python train.py --n_experts=128 --activation="gelu" --router_score="softmax" --normalize_top_k=true --n_head=6 --n_kv_head=6 --norm="layernorm" --positions="learned" --attn_scale=0.177 --parallel_block=false --beta1=0.95 --weight_decay=0.045 --warmup_steps=200 --schedule="cos" --batch_tokens=[32768, 65536]
Below are experts of layer 6 (counted from 0) of a mixture-of-experts language model. Rows are named router (the router's row for the expert) and show model dimensions 0-191. Each number is 200 + 40 x the weight over its row's rms, rounded and kept within 0 to 999.
Before each expert's rows: "raises" lists some tokens whose logits its average output raises strongly, later layers aside. This comes from a sample of Wikipedia text that the model never trained on.

# expert 57
raises: "\n", "necess", "\n\n", "ours"
router,169,182,172,237,174,115,210,206,274,212,236,221,224,151,261,221,131,179,235,172,193,175,183,212,246,242,204,164,148,134,188,167,193,151,110,233,267,313,232,206,247,261,212,159,199,249,196,198,240,164,130,190,186,220,154,209,257,239,230,234,166,265,174,251,181,192,220,204,292,192,131,144,170,205,234,185,126,165,239,191,176,173,195,227,168,127,135,176,200,186,219,138,226,182,237,174,132,172,275,156,189,270,136,229,221,248,152,213,164,220,231,215,233,213,206,158,228,229,155,236,220,198,264,219,192,160,161,158,213,157,177,263,178,208,200,198,267,186,134,202,249,145,138,248,159,199,212,235,135,203,124,232,218,206,160,241,184,174,262,186,148,287,176,223,218,196,223,255,236,184,194,162,193,211,236,207,150,265,174,176,177,200,148,218,179,220,210,190,241,268,278,175

# expert 50
raises: "from ", "of ", "in ", "for ", "by ", "with "
router,263,255,236,180,130,239,181,211,232,214,182,225,237,129,180,229,170,206,166,240,191,176,200,136,210,268,260,259,181,183,173,181,211,178,204,213,212,93,238,222,164,204,215,122,181,158,193,245,145,188,211,204,240,138,223,238,219,146,137,202,187,198,247,178,247,246,227,239,201,140,180,240,288,207,184,182,185,184,184,185,128,168,228,183,225,139,190,169,174,208,223,192,265,214,285,215,190,152,134,188,173,97,155,221,176,157,249,166,196,173,168,232,194,193,209,195,200,280,252,102,176,212,226,170,167,239,183,206,216,121,218,146,252,166,179,183,246,277,180,180,242,165,232,138,195,230,193,255,238,258,155,235,233,236,185,236,234,202,210,176,212,201,200,136,171,136,227,189,260,153,185,248,255,207,215,142,189,225,106,275,255,206,226,169,173,281,193,289,217,243,220,201

# expert 67
raises: "s", "and ", "ed ", "ry", "u"
router,126,202,225,149,190,229,171,187,256,157,193,193,220,205,173,276,268,130,145,261,170,209,170,218,279,241,167,172,190,157,137,212,179,232,230,173,179,215,171,211,232,203,132,278,215,165,231,207,214,220,125,165,222,235,144,263,198,206,141,202,270,156,194,201,195,172,234,181,152,204,182,186,244,180,234,274,158,260,230,199,257,251,232,187,223,158,246,225,162,214,188,222,134,220,215,231,151,112,200,194,188,175,220,195,210,290,210,174,182,148,155,203,214,241,197,225,216,216,201,205,223,161,234,290,183,237,176,140,213,248,164,126,165,224,149,176,214,259,217,222,200,233,222,248,192,199,213,168,246,137,228,121,191,248,146,158,278,238,285,192,195,247,186,206,249,234,162,192,237,246,297,128,228,219,200,177,244,179,199,136,133,113,232,205,216,143,200,176,274,155,171,209

# expert 24
raises: "s ", "s", "ite "
router,154,241,177,272,141,244,215,227,244,232,175,201,177,200,190,144,220,205,179,260,258,220,240,195,155,213,213,159,226,185,230,185,204,122,179,238,224,262,173,202,192,190,133,212,234,216,157,246,218,231,162,203,248,185,169,171,182,235,218,242,161,242,207,173,190,198,251,253,210,215,249,225,246,198,237,307,217,145,178,159,167,153,219,170,238,300,245,167,204,243,235,197,248,242,178,208,212,201,120,219,156,171,164,259,215,219,176,224,200,258,198,132,241,191,237,194,122,246,175,227,251,172,242,179,260,234,243,174,184,176,191,74,119,181,227,227,166,148,192,132,174,212,173,226,278,159,217,229,148,204,189,221,213,131,233,192,185,260,206,213,152,152,135,154,175,258,194,218,121,164,202,161,205,263,277,226,273,154,155,189,208,204,122,259,158,256,212,232,158,211,183,260

# expert 100
raises: "e", "ed ", "o"
router,182,176,139,212,132,172,230,203,181,232,72,215,280,182,161,218,147,207,143,226,201,190,235,152,219,241,223,215,217,148,176,226,111,227,165,186,121,261,182,237,230,111,141,153,182,199,109,253,164,210,171,199,294,192,198,173,177,144,237,248,239,190,186,246,260,215,194,194,211,166,217,244,242,265,244,196,121,170,144,226,157,168,251,215,182,203,210,202,167,187,276,207,239,212,150,197,202,198,217,253,167,156,203,177,162,198,304,182,141,190,217,239,247,276,177,217,202,192,202,174,232,203,157,230,220,214,209,158,242,220,286,142,212,116,184,167,274,289,161,247,177,223,171,191,185,223,166,222,190,188,173,194,261,171,213,179,261,255,173,211,192,187,189,215,243,181,167,177,223,180,222,214,232,194,271,233,184,199,136,184,264,201,183,189,231,166,284,183,200,166,168,278

# expert 69
raises: "his ", "a ", "the ", "their ", "her ", "other "
router,232,213,257,190,219,228,211,240,143,220,147,234,196,267,244,140,203,233,248,220,169,257,228,211,211,171,239,156,252,207,259,203,243,218,240,159,225,178,255,179,192,251,225,232,184,132,176,126,235,272,171,173,150,246,213,169,229,170,238,180,286,221,159,192,196,195,132,178,201,167,200,137,175,155,153,173,187,186,228,229,119,185,183,234,216,174,251,125,161,160,204,217,202,306,121,271,172,170,198,263,146,121,219,247,172,267,158,227,177,189,139,206,233,217,174,193,200,160,182,223,212,258,222,150,214,208,218,184,176,267,207,164,249,159,115,158,226,211,167,251,224,192,243,218,170,177,232,107,178,199,199,145,163,171,224,225,226,176,163,230,241,247,185,189,260,165,247,210,145,161,224,170,160,212,214,235,149,164,101,220,267,180,224,258,201,205,276,184,162,151,136,156

# expert 12
raises: "/", ". ", ",", ", ", "–", "s "
router,220,179,260,212,173,165,190,251,213,208,156,189,225,155,247,182,178,210,190,128,197,171,204,163,181,232,242,223,174,191,222,106,196,131,173,240,206,260,258,160,179,144,228,148,196,243,230,167,235,222,148,240,144,161,159,133,196,177,243,284,195,228,236,139,121,206,161,147,217,221,209,230,152,233,181,149,258,241,192,164,229,202,142,223,196,232,230,209,216,185,270,214,161,251,167,144,322,153,271,266,211,246,242,175,91,148,204,221,165,256,198,189,174,175,191,189,221,245,143,234,240,185,178,229,124,159,144,180,192,226,200,191,243,148,157,231,203,246,122,168,234,216,166,210,252,173,150,251,236,234,181,229,206,245,164,150,149,285,149,238,234,174,229,178,232,263,238,216,225,201,191,255,269,265,227,141,170,255,186,151,212,197,202,231,183,213,155,220,217,187,235,221

# expert 66
raises: ", ", "'", ".", "-", ". ", "/"
router,223,191,187,201,121,216,194,196,237,236,123,164,199,198,236,249,125,234,145,157,232,169,218,152,136,191,229,174,239,214,245,190,149,136,156,210,184,223,267,189,122,220,218,195,198,249,187,137,209,194,114,226,203,184,222,138,185,157,238,216,195,265,260,230,197,256,231,168,242,127,246,241,203,204,255,180,242,204,188,182,264,222,200,237,216,190,180,192,154,224,271,186,181,225,280,164,159,192,260,255,209,253,174,244,203,146,179,184,172,187,255,221,213,213,180,222,219,200,157,131,182,225,150,260,108,188,166,207,219,270,216,136,233,178,185,195,200,209,112,207,221,275,180,216,214,243,122,196,127,207,177,244,206,170,193,139,210,287,138,274,212,166,204,178,239,235,222,195,193,262,211,258,300,205,269,184,269,146,196,154,190,183,222,149,225,226,179,140,181,195,271,213

# expert 31
raises: "in ", "with ", "it ", "(", "on ", "at "
router,273,255,189,187,176,257,185,234,133,272,239,211,168,193,224,193,191,278,242,242,227,207,159,190,213,154,194,180,200,195,166,178,241,160,197,241,202,272,166,191,237,197,267,272,195,251,213,159,120,168,202,165,191,132,282,189,220,214,223,202,194,143,236,170,218,191,210,164,207,266,158,291,191,228,293,164,217,260,182,258,182,186,157,169,268,209,111,187,159,196,175,204,169,173,288,154,180,227,162,191,175,164,243,134,190,226,216,178,154,138,162,291,226,147,226,111,227,207,258,169,155,146,188,216,147,156,195,163,128,193,270,183,251,125,206,230,234,166,139,227,198,260,226,198,229,217,226,201,161,255,173,212,178,222,186,173,119,189,188,235,216,158,258,238,203,177,147,277,168,161,213,199,201,199,235,154,228,224,122,174,185,224,205,224,210,130,191,157,218,216,235,205

# expert 91
raises: ");", "details", "ished"
router,105,168,252,256,143,168,217,195,243,156,257,241,165,174,203,165,172,246,211,205,263,180,178,214,147,130,180,192,131,230,117,213,162,184,254,206,229,199,164,232,138,107,216,217,236,241,169,293,267,119,244,260,229,154,192,169,150,171,255,202,150,115,142,222,233,232,122,212,175,258,180,220,203,230,174,217,251,235,201,189,180,189,194,232,215,149,190,186,232,236,183,223,171,229,129,227,207,224,193,199,185,222,224,151,179,197,298,222,196,260,200,176,163,187,221,137,221,254,180,220,188,188,203,173,192,157,232,168,206,208,195,259,260,146,252,252,180,209,216,176,193,174,167,156,307,199,257,242,206,194,185,233,197,216,231,179,148,111,181,167,159,184,235,229,143,224,233,162,230,229,127,235,178,131,139,173,125,238,173,198,242,184,203,216,237,206,283,229,174,185,155,232

# expert 118
raises: "at", "ary ", "ati"
router,221,154,203,200,239,211,278,228,249,247,213,218,238,120,186,213,225,294,244,262,203,217,173,144,265,167,243,191,187,249,159,206,190,170,144,154,124,231,207,239,224,148,218,154,192,235,185,212,238,178,187,192,308,170,137,188,280,201,156,205,163,191,218,161,233,236,159,145,206,186,170,162,211,185,274,242,123,195,143,210,227,210,194,177,165,201,130,210,250,217,270,133,229,167,184,129,174,248,180,205,134,177,237,190,187,204,219,207,231,110,191,210,189,235,137,115,215,121,249,214,224,226,186,232,146,210,163,229,217,191,229,236,179,197,131,239,176,213,232,172,195,269,248,124,208,214,140,226,300,191,255,186,169,213,205,206,172,201,187,268,202,216,261,131,230,124,202,222,169,235,193,194,145,230,258,257,221,239,214,177,213,213,228,187,188,125,233,141,172,213,156,232

# expert 28
raises: "Career ", "UEFA ", "ect", "ić "
router,209,127,222,265,230,223,205,226,161,204,248,175,152,189,186,121,200,270,253,137,202,240,235,146,136,181,186,264,200,228,266,213,191,200,145,208,200,264,227,220,145,168,235,104,187,234,188,197,186,126,239,170,194,213,230,158,188,245,229,170,150,238,182,248,208,215,212,235,277,207,192,221,181,178,138,163,236,135,180,244,140,165,167,218,222,233,211,140,214,177,183,131,215,180,176,198,247,240,243,213,260,199,212,211,206,145,187,234,256,221,235,170,210,183,160,178,229,164,222,224,181,268,200,131,274,180,248,270,128,130,251,232,232,193,270,194,139,161,221,161,183,153,185,125,185,194,239,239,192,210,222,232,213,146,243,217,150,159,161,255,243,190,175,222,138,163,159,168,261,142,114,231,167,152,203,251,183,209,196,277,209,276,197,150,187,216,184,262,148,272,186,164

# expert 19
raises: "the ", "their ", "his ", "her ", "them ", "its "
router,213,143,204,218,224,210,218,241,142,186,224,204,172,239,271,166,196,258,166,235,134,187,249,230,233,200,218,204,237,201,235,115,239,227,208,176,238,192,193,158,184,222,227,167,178,196,228,182,247,166,159,210,195,169,224,111,269,167,204,186,194,214,224,195,171,259,233,213,204,151,243,152,122,199,151,193,167,212,205,228,138,164,147,189,207,119,148,175,200,193,197,192,149,251,169,249,143,163,168,140,231,171,297,168,157,190,144,193,225,116,153,191,263,283,244,246,120,227,160,204,230,230,222,179,221,224,219,189,145,224,198,239,201,278,206,166,255,204,215,235,168,167,248,230,108,208,188,153,128,174,192,184,154,177,258,226,151,172,240,232,250,201,131,266,261,145,250,229,218,209,271,158,178,246,255,211,214,188,133,277,209,201,177,252,129,173,280,210,204,204,136,184

# expert 16
raises: "ed", "em", "et", "of"
router,169,193,215,223,151,234,198,143,220,168,178,231,195,173,268,182,217,262,215,224,184,177,190,238,162,160,213,246,192,220,98,223,173,290,134,164,223,214,217,245,131,173,252,180,168,234,303,207,226,180,177,208,146,173,181,145,172,203,220,251,134,234,134,189,139,257,182,151,166,240,276,217,285,231,235,201,222,183,144,167,182,245,192,213,190,216,153,233,235,210,234,216,153,149,172,159,163,223,183,190,198,186,256,228,262,174,187,245,191,275,149,159,165,212,163,146,142,177,188,199,169,141,142,159,170,188,138,162,241,259,171,207,298,147,234,237,209,191,213,203,192,237,150,240,225,200,273,237,205,255,241,223,138,172,206,215,118,201,257,152,114,163,198,202,147,223,167,224,196,164,177,165,277,259,186,187,154,206,207,216,225,261,175,262,175,230,256,165,228,218,264,229

# expert 70
raises: ", ", ".", "/", ","
router,203,159,171,140,144,194,190,161,228,237,199,129,158,203,199,159,214,151,143,195,286,186,193,148,156,160,211,223,138,169,205,205,116,135,167,287,220,182,219,199,191,158,197,186,171,236,173,149,202,219,131,203,129,147,193,164,220,228,251,248,169,291,242,214,154,197,185,156,226,176,211,179,211,251,209,165,266,247,202,211,219,148,199,177,193,199,168,139,251,186,240,184,251,265,201,159,207,150,230,275,227,232,203,215,184,173,180,181,222,248,266,188,188,129,195,151,181,223,157,208,224,160,202,340,196,195,132,218,202,212,241,190,163,231,210,247,196,183,158,263,199,239,173,233,227,169,149,207,156,221,121,226,250,183,125,216,242,220,166,229,149,146,223,188,168,205,254,245,157,265,111,203,235,258,243,170,174,186,188,155,180,249,182,162,232,272,167,169,215,193,301,244

# expert 47
raises: "of ", "in ", "of", "from ", "for ", "on "
router,269,203,213,232,171,185,184,160,200,270,184,159,188,261,154,231,223,175,182,158,173,142,249,152,189,187,234,214,164,170,175,226,218,264,207,198,201,123,179,222,159,194,213,250,220,178,143,172,195,277,182,257,180,178,240,156,160,177,194,110,211,193,177,285,160,267,191,150,241,228,168,292,181,259,196,199,226,158,164,149,175,295,204,206,261,176,202,215,149,155,129,218,196,168,198,176,134,164,179,241,144,154,163,231,223,181,239,268,195,192,208,215,182,165,225,162,240,238,235,168,233,140,150,160,179,215,228,235,126,155,201,188,148,168,201,217,254,202,149,219,243,200,152,181,262,191,232,164,255,177,262,253,269,221,140,219,222,174,159,210,267,189,211,158,203,122,292,221,276,181,150,269,232,225,256,196,259,145,177,245,257,137,240,206,231,215,197,179,251,245,189,183

# expert 72
raises: "it ", "the ", "it", "a ", "all ", "their "
router,224,194,208,234,195,207,231,205,151,213,212,208,252,243,228,224,240,229,180,219,171,127,197,246,161,160,277,119,220,214,184,205,236,153,144,191,170,212,165,179,184,209,242,216,227,177,211,184,230,267,206,211,101,230,283,155,151,187,253,176,258,193,213,189,222,195,230,257,243,222,207,130,147,186,280,198,138,250,230,205,181,198,181,299,179,157,135,149,179,152,198,231,210,155,137,203,186,135,144,146,131,202,243,238,210,191,171,258,131,217,166,145,271,170,188,209,176,275,191,246,206,172,187,178,124,208,267,163,176,229,239,176,267,175,205,244,196,237,173,177,144,154,206,158,162,228,280,204,235,255,145,181,203,210,231,230,172,192,170,257,210,188,197,272,185,207,240,225,153,281,245,182,178,168,210,199,259,195,117,259,235,184,150,137,179,178,195,170,110,181,156,142

# expert 94
raises: "\n", ", ", "-", ".", "ing ", ". "
router,275,161,193,126,140,216,170,244,165,216,202,238,202,212,152,182,185,187,177,150,226,225,199,251,202,222,195,122,254,233,175,220,186,219,200,277,192,225,211,233,126,200,203,220,240,246,198,175,210,224,134,203,207,148,256,153,149,178,206,258,166,190,226,257,123,266,233,232,204,218,136,135,203,250,214,128,160,183,149,179,125,186,185,123,141,236,134,178,193,181,270,196,190,230,195,192,202,147,190,214,185,171,184,170,255,225,204,184,174,181,270,138,244,253,164,211,290,246,204,181,208,143,257,202,178,196,141,252,189,253,198,129,149,135,180,226,214,197,204,215,151,222,254,182,152,181,130,202,186,206,139,265,259,160,193,181,250,292,156,191,251,200,141,240,218,214,199,196,199,199,132,245,274,262,236,260,201,176,206,134,235,252,173,152,218,245,269,201,215,234,245,226

# expert 92
raises: "and ", "and", "as"
router,189,254,156,242,193,236,165,156,198,239,190,176,222,209,195,261,160,202,235,153,171,215,151,190,248,244,183,205,225,211,132,191,241,201,191,219,142,144,167,237,195,226,225,204,277,144,227,163,168,217,270,222,224,219,192,163,234,148,186,138,173,241,213,137,135,204,260,114,192,247,241,225,225,216,216,194,271,192,191,215,197,187,245,203,238,202,238,241,233,144,220,129,239,248,330,276,229,253,109,164,184,155,176,174,197,163,292,191,216,128,237,203,182,143,229,249,142,201,236,150,148,169,173,224,186,187,187,193,207,168,271,198,201,251,267,185,271,195,198,180,224,180,158,206,241,192,198,228,218,223,231,216,239,195,288,210,230,223,198,141,120,210,170,122,164,186,177,203,210,216,165,161,153,225,125,267,137,139,174,217,236,173,155,197,166,193,152,246,118,241,245,179

# expert 121
raises: "ai", "ati", "ate", "ate "
router,159,167,264,189,160,131,182,168,138,205,221,123,211,124,271,175,172,160,182,230,200,175,272,191,219,193,199,181,295,181,224,250,233,232,192,171,217,247,270,209,188,182,219,207,207,244,165,191,201,89,237,184,137,145,174,231,228,167,235,195,209,174,284,191,191,210,203,214,103,208,198,137,217,208,236,171,227,184,173,189,282,181,243,146,192,266,251,230,295,157,255,197,160,186,153,196,202,211,231,236,180,180,180,147,202,170,224,179,240,204,176,210,191,211,149,207,284,198,210,186,122,252,205,228,198,96,172,187,193,169,149,254,159,178,220,183,263,229,160,162,199,223,273,159,132,183,201,188,261,212,218,303,167,154,189,108,197,160,253,248,240,171,207,211,209,197,210,224,147,215,237,248,221,250,260,179,177,227,242,205,247,180,227,243,272,193,252,210,196,145,161,224

# expert 85
raises: ", ", "\n\n", ". ", "-", ",", "."
router,196,107,194,220,140,212,163,225,232,150,163,139,240,232,197,252,177,191,160,106,251,157,279,246,199,224,197,192,245,149,191,219,86,230,151,283,177,175,231,222,188,251,208,156,248,273,196,234,264,189,183,189,210,185,293,158,249,226,230,231,153,166,217,208,162,205,208,197,245,167,195,193,232,247,144,145,185,200,194,215,195,214,198,227,176,154,195,130,241,206,226,144,212,253,216,157,155,169,166,249,192,305,156,189,260,189,166,239,273,216,173,169,285,213,222,235,253,203,228,170,204,178,141,227,158,269,175,201,210,276,168,187,158,271,216,190,188,197,158,241,210,231,258,159,152,144,156,190,210,161,129,233,176,178,140,160,235,173,156,246,267,229,187,268,212,249,272,216,201,222,189,183,240,238,206,227,179,209,173,162,159,261,145,204,255,219,158,188,199,229,214,167

# expert 86
raises: "the ", "that ", "what ", "its ", "a ", "that"
router,185,244,230,146,213,320,158,229,118,168,215,188,163,200,236,111,236,198,182,223,171,213,231,178,177,192,292,178,259,187,214,105,159,179,232,193,230,203,237,190,180,180,240,220,203,183,218,189,224,228,229,232,180,245,238,250,222,176,173,176,160,197,244,207,161,250,191,216,187,162,197,127,189,146,249,223,208,256,131,172,185,165,211,247,135,160,205,148,176,158,159,283,199,245,116,262,221,211,214,175,178,223,284,181,204,239,153,166,142,152,165,198,269,154,203,196,186,206,168,213,165,243,160,235,272,205,223,202,141,205,253,229,281,142,162,146,268,213,207,270,218,189,111,215,228,209,224,148,216,245,243,203,122,150,226,243,223,207,221,242,254,217,195,208,109,245,212,208,157,141,198,171,213,200,156,226,149,134,128,204,257,180,210,237,200,205,216,208,152,136,167,182

# expert 26
raises: "way", "way ", "ew"
router,237,246,184,264,161,136,217,168,99,223,216,187,265,144,184,248,162,206,187,218,225,195,147,184,223,161,157,238,250,172,229,214,218,185,150,150,220,290,247,213,249,130,173,177,164,273,282,182,143,158,227,235,226,168,173,170,166,182,282,232,238,188,203,250,269,214,213,270,193,230,203,177,157,256,254,176,124,202,158,256,263,200,184,226,129,215,204,219,217,136,204,219,180,223,208,192,183,256,247,200,167,188,189,135,274,172,228,212,154,165,196,217,136,213,200,169,176,207,230,237,192,118,131,221,195,212,177,114,246,249,210,206,202,149,146,202,210,258,197,200,197,217,159,145,224,214,236,177,246,176,169,218,214,259,261,188,198,273,188,277,240,237,214,226,185,227,211,240,153,158,215,226,225,234,251,274,208,204,207,152,209,238,182,115,228,120,257,116,187,168,222,217

# expert 68
raises: ". ", ", ", ".", "ed ", "place"
router,174,155,178,259,185,211,134,252,264,129,179,216,232,150,191,235,87,201,176,156,209,250,163,168,184,175,170,204,169,218,202,156,106,188,153,200,211,249,283,189,202,306,121,166,198,200,209,164,203,220,168,128,241,241,287,223,280,212,214,246,188,187,139,150,179,174,218,147,193,162,214,282,217,198,151,244,177,229,203,226,167,160,198,195,189,254,223,199,253,164,213,179,144,275,205,237,139,130,206,175,198,169,140,160,207,231,240,214,155,225,206,169,192,172,243,124,299,240,216,232,197,250,113,201,168,217,270,192,205,234,180,209,196,169,177,241,205,197,224,185,193,209,271,139,213,188,184,243,187,174,194,149,210,232,250,222,201,215,157,255,257,145,242,243,206,204,220,246,196,124,289,177,230,278,227,208,156,166,204,159,236,218,167,209,240,166,202,174,198,219,168,249

# expert 101
raises: "of ", "ation", "ary ", "er"
router,188,264,210,150,205,215,172,252,171,173,213,225,205,204,192,196,232,176,169,224,231,254,160,274,225,259,126,151,155,175,302,142,163,204,215,221,220,282,218,244,314,194,184,154,130,167,166,275,268,188,169,219,226,205,159,156,207,180,208,214,164,239,217,162,147,176,224,221,189,144,178,190,212,235,208,268,235,213,158,174,209,176,212,120,205,179,225,113,208,239,146,205,250,230,160,131,142,171,232,193,177,139,211,248,106,264,161,206,154,122,245,231,208,237,238,159,292,203,231,255,247,233,222,212,158,171,235,211,138,252,246,220,182,138,210,231,227,160,209,191,196,247,148,153,253,221,204,191,162,157,160,222,239,221,192,139,251,197,142,214,263,228,252,180,196,194,131,209,207,244,193,226,180,231,189,162,202,155,219,173,187,249,177,283,232,244,175,185,156,190,143,218

# expert 7
raises: "by", "eas", "own "
router,219,173,180,251,183,211,256,253,135,212,216,154,289,184,168,159,153,218,236,222,135,182,215,230,131,232,162,238,251,203,148,118,189,275,145,144,156,156,135,130,244,246,267,226,196,202,227,234,225,145,206,257,167,263,223,210,216,228,113,199,161,148,208,157,179,197,165,232,226,256,199,266,184,229,173,215,171,139,229,184,194,191,168,229,227,183,249,196,198,207,208,169,175,245,233,142,160,194,182,179,171,161,195,217,177,206,187,133,232,146,202,153,229,190,270,140,170,227,271,237,191,168,189,186,170,216,226,144,166,180,178,159,259,156,216,167,231,290,215,209,232,193,265,238,178,263,158,176,210,279,160,222,232,165,229,179,178,185,272,165,215,134,127,262,125,205,198,212,160,266,171,245,216,158,165,128,183,244,237,261,205,189,167,194,212,243,177,172,163,253,138,255

# expert 15
raises: "es", "tic ", "is", "ying "
router,152,179,178,137,190,175,129,186,216,142,271,214,184,160,137,258,205,243,164,261,228,175,234,189,200,223,223,202,198,195,100,226,196,188,182,192,183,254,229,248,276,97,206,192,233,217,220,154,199,169,202,248,213,217,131,120,195,127,216,190,164,202,198,216,212,208,134,176,179,260,157,205,200,201,220,219,201,175,129,259,257,176,216,171,128,203,163,142,181,176,166,200,180,144,153,157,178,216,182,217,228,201,268,183,190,175,258,233,250,243,222,197,171,232,169,237,221,225,218,165,233,185,200,177,111,196,112,235,234,236,287,252,129,148,239,228,237,175,181,187,211,209,166,203,126,222,252,200,218,144,286,234,167,259,234,234,178,154,224,192,225,269,219,276,149,146,216,192,226,179,252,266,145,228,276,248,206,257,260,208,227,213,186,212,248,142,213,126,204,168,188,234

# expert 20
raises: ": ", "s", "es", ". ", "s ", "uc"
router,210,207,170,227,128,205,187,192,158,220,186,232,169,182,183,188,253,278,237,234,174,200,220,216,193,173,195,157,231,163,178,167,236,212,209,166,174,262,253,227,247,262,198,228,255,246,239,273,186,224,238,147,114,128,152,148,162,155,125,144,177,173,216,265,151,212,218,280,139,253,202,200,239,256,276,279,188,165,185,167,218,97,151,141,264,217,206,134,149,209,268,192,187,132,189,196,273,152,195,208,194,188,263,212,274,207,175,186,276,150,147,149,238,271,265,182,173,234,196,223,202,191,153,196,213,200,182,215,171,201,252,187,115,144,245,182,190,225,135,180,215,235,212,209,146,99,176,203,157,188,162,111,192,260,185,177,231,184,153,173,208,230,234,191,183,186,170,186,176,217,186,203,243,187,217,202,264,259,218,211,222,246,212,176,175,161,251,167,179,184,206,239

# expert 97
raises: "on", "ying ", "able ", "ag"
router,214,186,150,146,135,209,228,248,242,153,267,195,171,206,180,177,173,140,155,208,186,213,223,277,259,195,213,205,130,165,228,110,192,208,202,143,149,297,171,156,192,139,212,164,156,121,276,162,146,235,143,240,259,248,198,172,164,198,222,166,159,196,210,256,238,260,234,156,297,160,199,174,209,211,203,229,149,182,180,240,204,162,257,207,201,187,188,193,130,149,192,207,206,227,241,189,150,221,216,153,156,157,293,261,197,248,281,199,218,219,167,262,187,254,187,162,217,184,231,212,174,170,174,296,168,169,187,243,107,157,169,244,274,216,130,214,256,224,183,165,239,196,194,179,260,176,138,211,179,179,187,179,232,252,143,218,200,203,196,243,230,242,208,217,211,184,166,218,147,254,260,147,224,230,206,248,223,240,139,204,223,217,239,169,172,143,132,203,240,213,176,208

# expert 113
raises: "for ", "in ", "at ", "under ", "with ", "on "
router,250,264,233,209,242,228,197,179,149,269,171,189,252,143,194,215,173,234,248,209,144,162,215,145,241,291,215,240,192,189,191,166,198,163,221,258,202,149,232,147,221,272,204,218,188,106,144,206,158,250,269,138,189,188,192,186,255,192,145,200,160,209,202,155,187,236,248,168,208,104,218,201,215,251,210,172,216,157,173,167,167,182,270,233,240,175,265,200,261,252,194,247,207,195,255,198,189,241,146,182,153,150,224,207,202,121,174,178,197,167,136,210,152,126,230,183,189,220,265,148,189,165,213,174,158,238,196,239,211,178,199,231,227,137,143,183,231,249,222,191,230,191,259,135,261,223,213,217,252,224,175,281,256,210,180,288,221,165,186,168,186,142,196,147,188,110,189,148,213,198,180,215,176,178,148,148,225,182,205,283,260,237,215,226,155,240,197,260,144,247,244,127

# expert 25
raises: ", ", "\n", "ough", "ec", "; "
router,194,214,230,154,237,225,150,262,139,288,188,159,196,130,222,172,192,169,144,238,172,229,184,235,155,199,239,207,316,168,280,176,134,233,182,156,206,177,212,182,213,199,205,234,224,197,214,179,219,144,230,215,209,175,267,186,230,168,260,223,218,177,184,196,201,235,123,198,292,234,207,197,162,211,176,156,224,216,156,191,251,172,209,161,152,231,240,258,233,156,204,257,169,203,168,139,198,224,223,231,190,240,210,159,147,169,186,177,228,167,238,265,269,277,136,241,215,204,228,199,205,214,91,228,237,143,142,216,233,294,189,172,244,171,165,221,228,250,182,232,207,251,199,128,241,187,170,199,166,181,158,177,180,177,222,180,272,209,173,262,256,189,231,271,228,279,173,213,187,166,189,126,216,202,175,190,139,223,228,102,187,199,238,212,236,217,284,103,232,181,232,230

# expert 93
raises: "the ", "a ", "their ", "his ", "one ", "her "
router,202,225,212,173,251,195,200,164,148,265,194,212,222,230,252,144,189,220,159,223,147,192,273,238,213,184,244,161,238,215,160,160,220,210,208,115,250,222,156,184,218,210,229,240,139,135,168,174,255,251,155,157,146,215,297,139,204,176,207,140,197,206,178,181,118,244,189,230,214,239,176,159,114,152,219,188,138,213,272,266,122,152,144,264,210,156,196,131,213,197,213,236,180,242,172,250,151,215,130,184,185,204,213,203,170,215,177,198,165,132,182,256,179,219,228,211,144,177,204,223,208,269,211,181,192,285,240,158,148,194,139,245,192,148,153,184,276,262,209,202,147,198,141,169,225,195,211,158,214,260,210,129,232,192,212,206,215,199,210,280,238,183,223,202,199,171,232,232,154,166,245,172,163,187,241,228,178,168,161,273,231,161,133,219,120,194,265,213,187,185,206,102

# expert 36
raises: "-", "est", "est ", "el"
router,117,240,135,173,225,204,182,170,233,192,194,168,175,257,230,277,138,138,154,154,222,244,178,321,210,232,175,170,234,204,266,206,250,233,191,266,237,216,232,169,202,193,201,162,173,218,213,226,213,145,231,145,200,178,211,117,207,269,213,278,148,204,232,170,161,211,189,178,257,164,204,192,172,256,205,153,213,197,217,129,184,183,208,141,158,236,184,235,191,182,139,185,226,228,131,205,174,123,244,264,187,201,168,216,158,220,194,220,232,160,217,222,248,257,231,230,174,186,198,230,241,155,180,196,190,203,242,205,207,166,150,135,157,167,202,263,265,152,192,138,164,236,224,124,282,207,231,244,104,154,207,158,274,215,230,191,222,191,155,163,209,239,231,239,213,233,213,294,220,181,118,184,258,242,243,148,271,210,248,184,171,187,123,217,235,251,239,193,248,217,189,170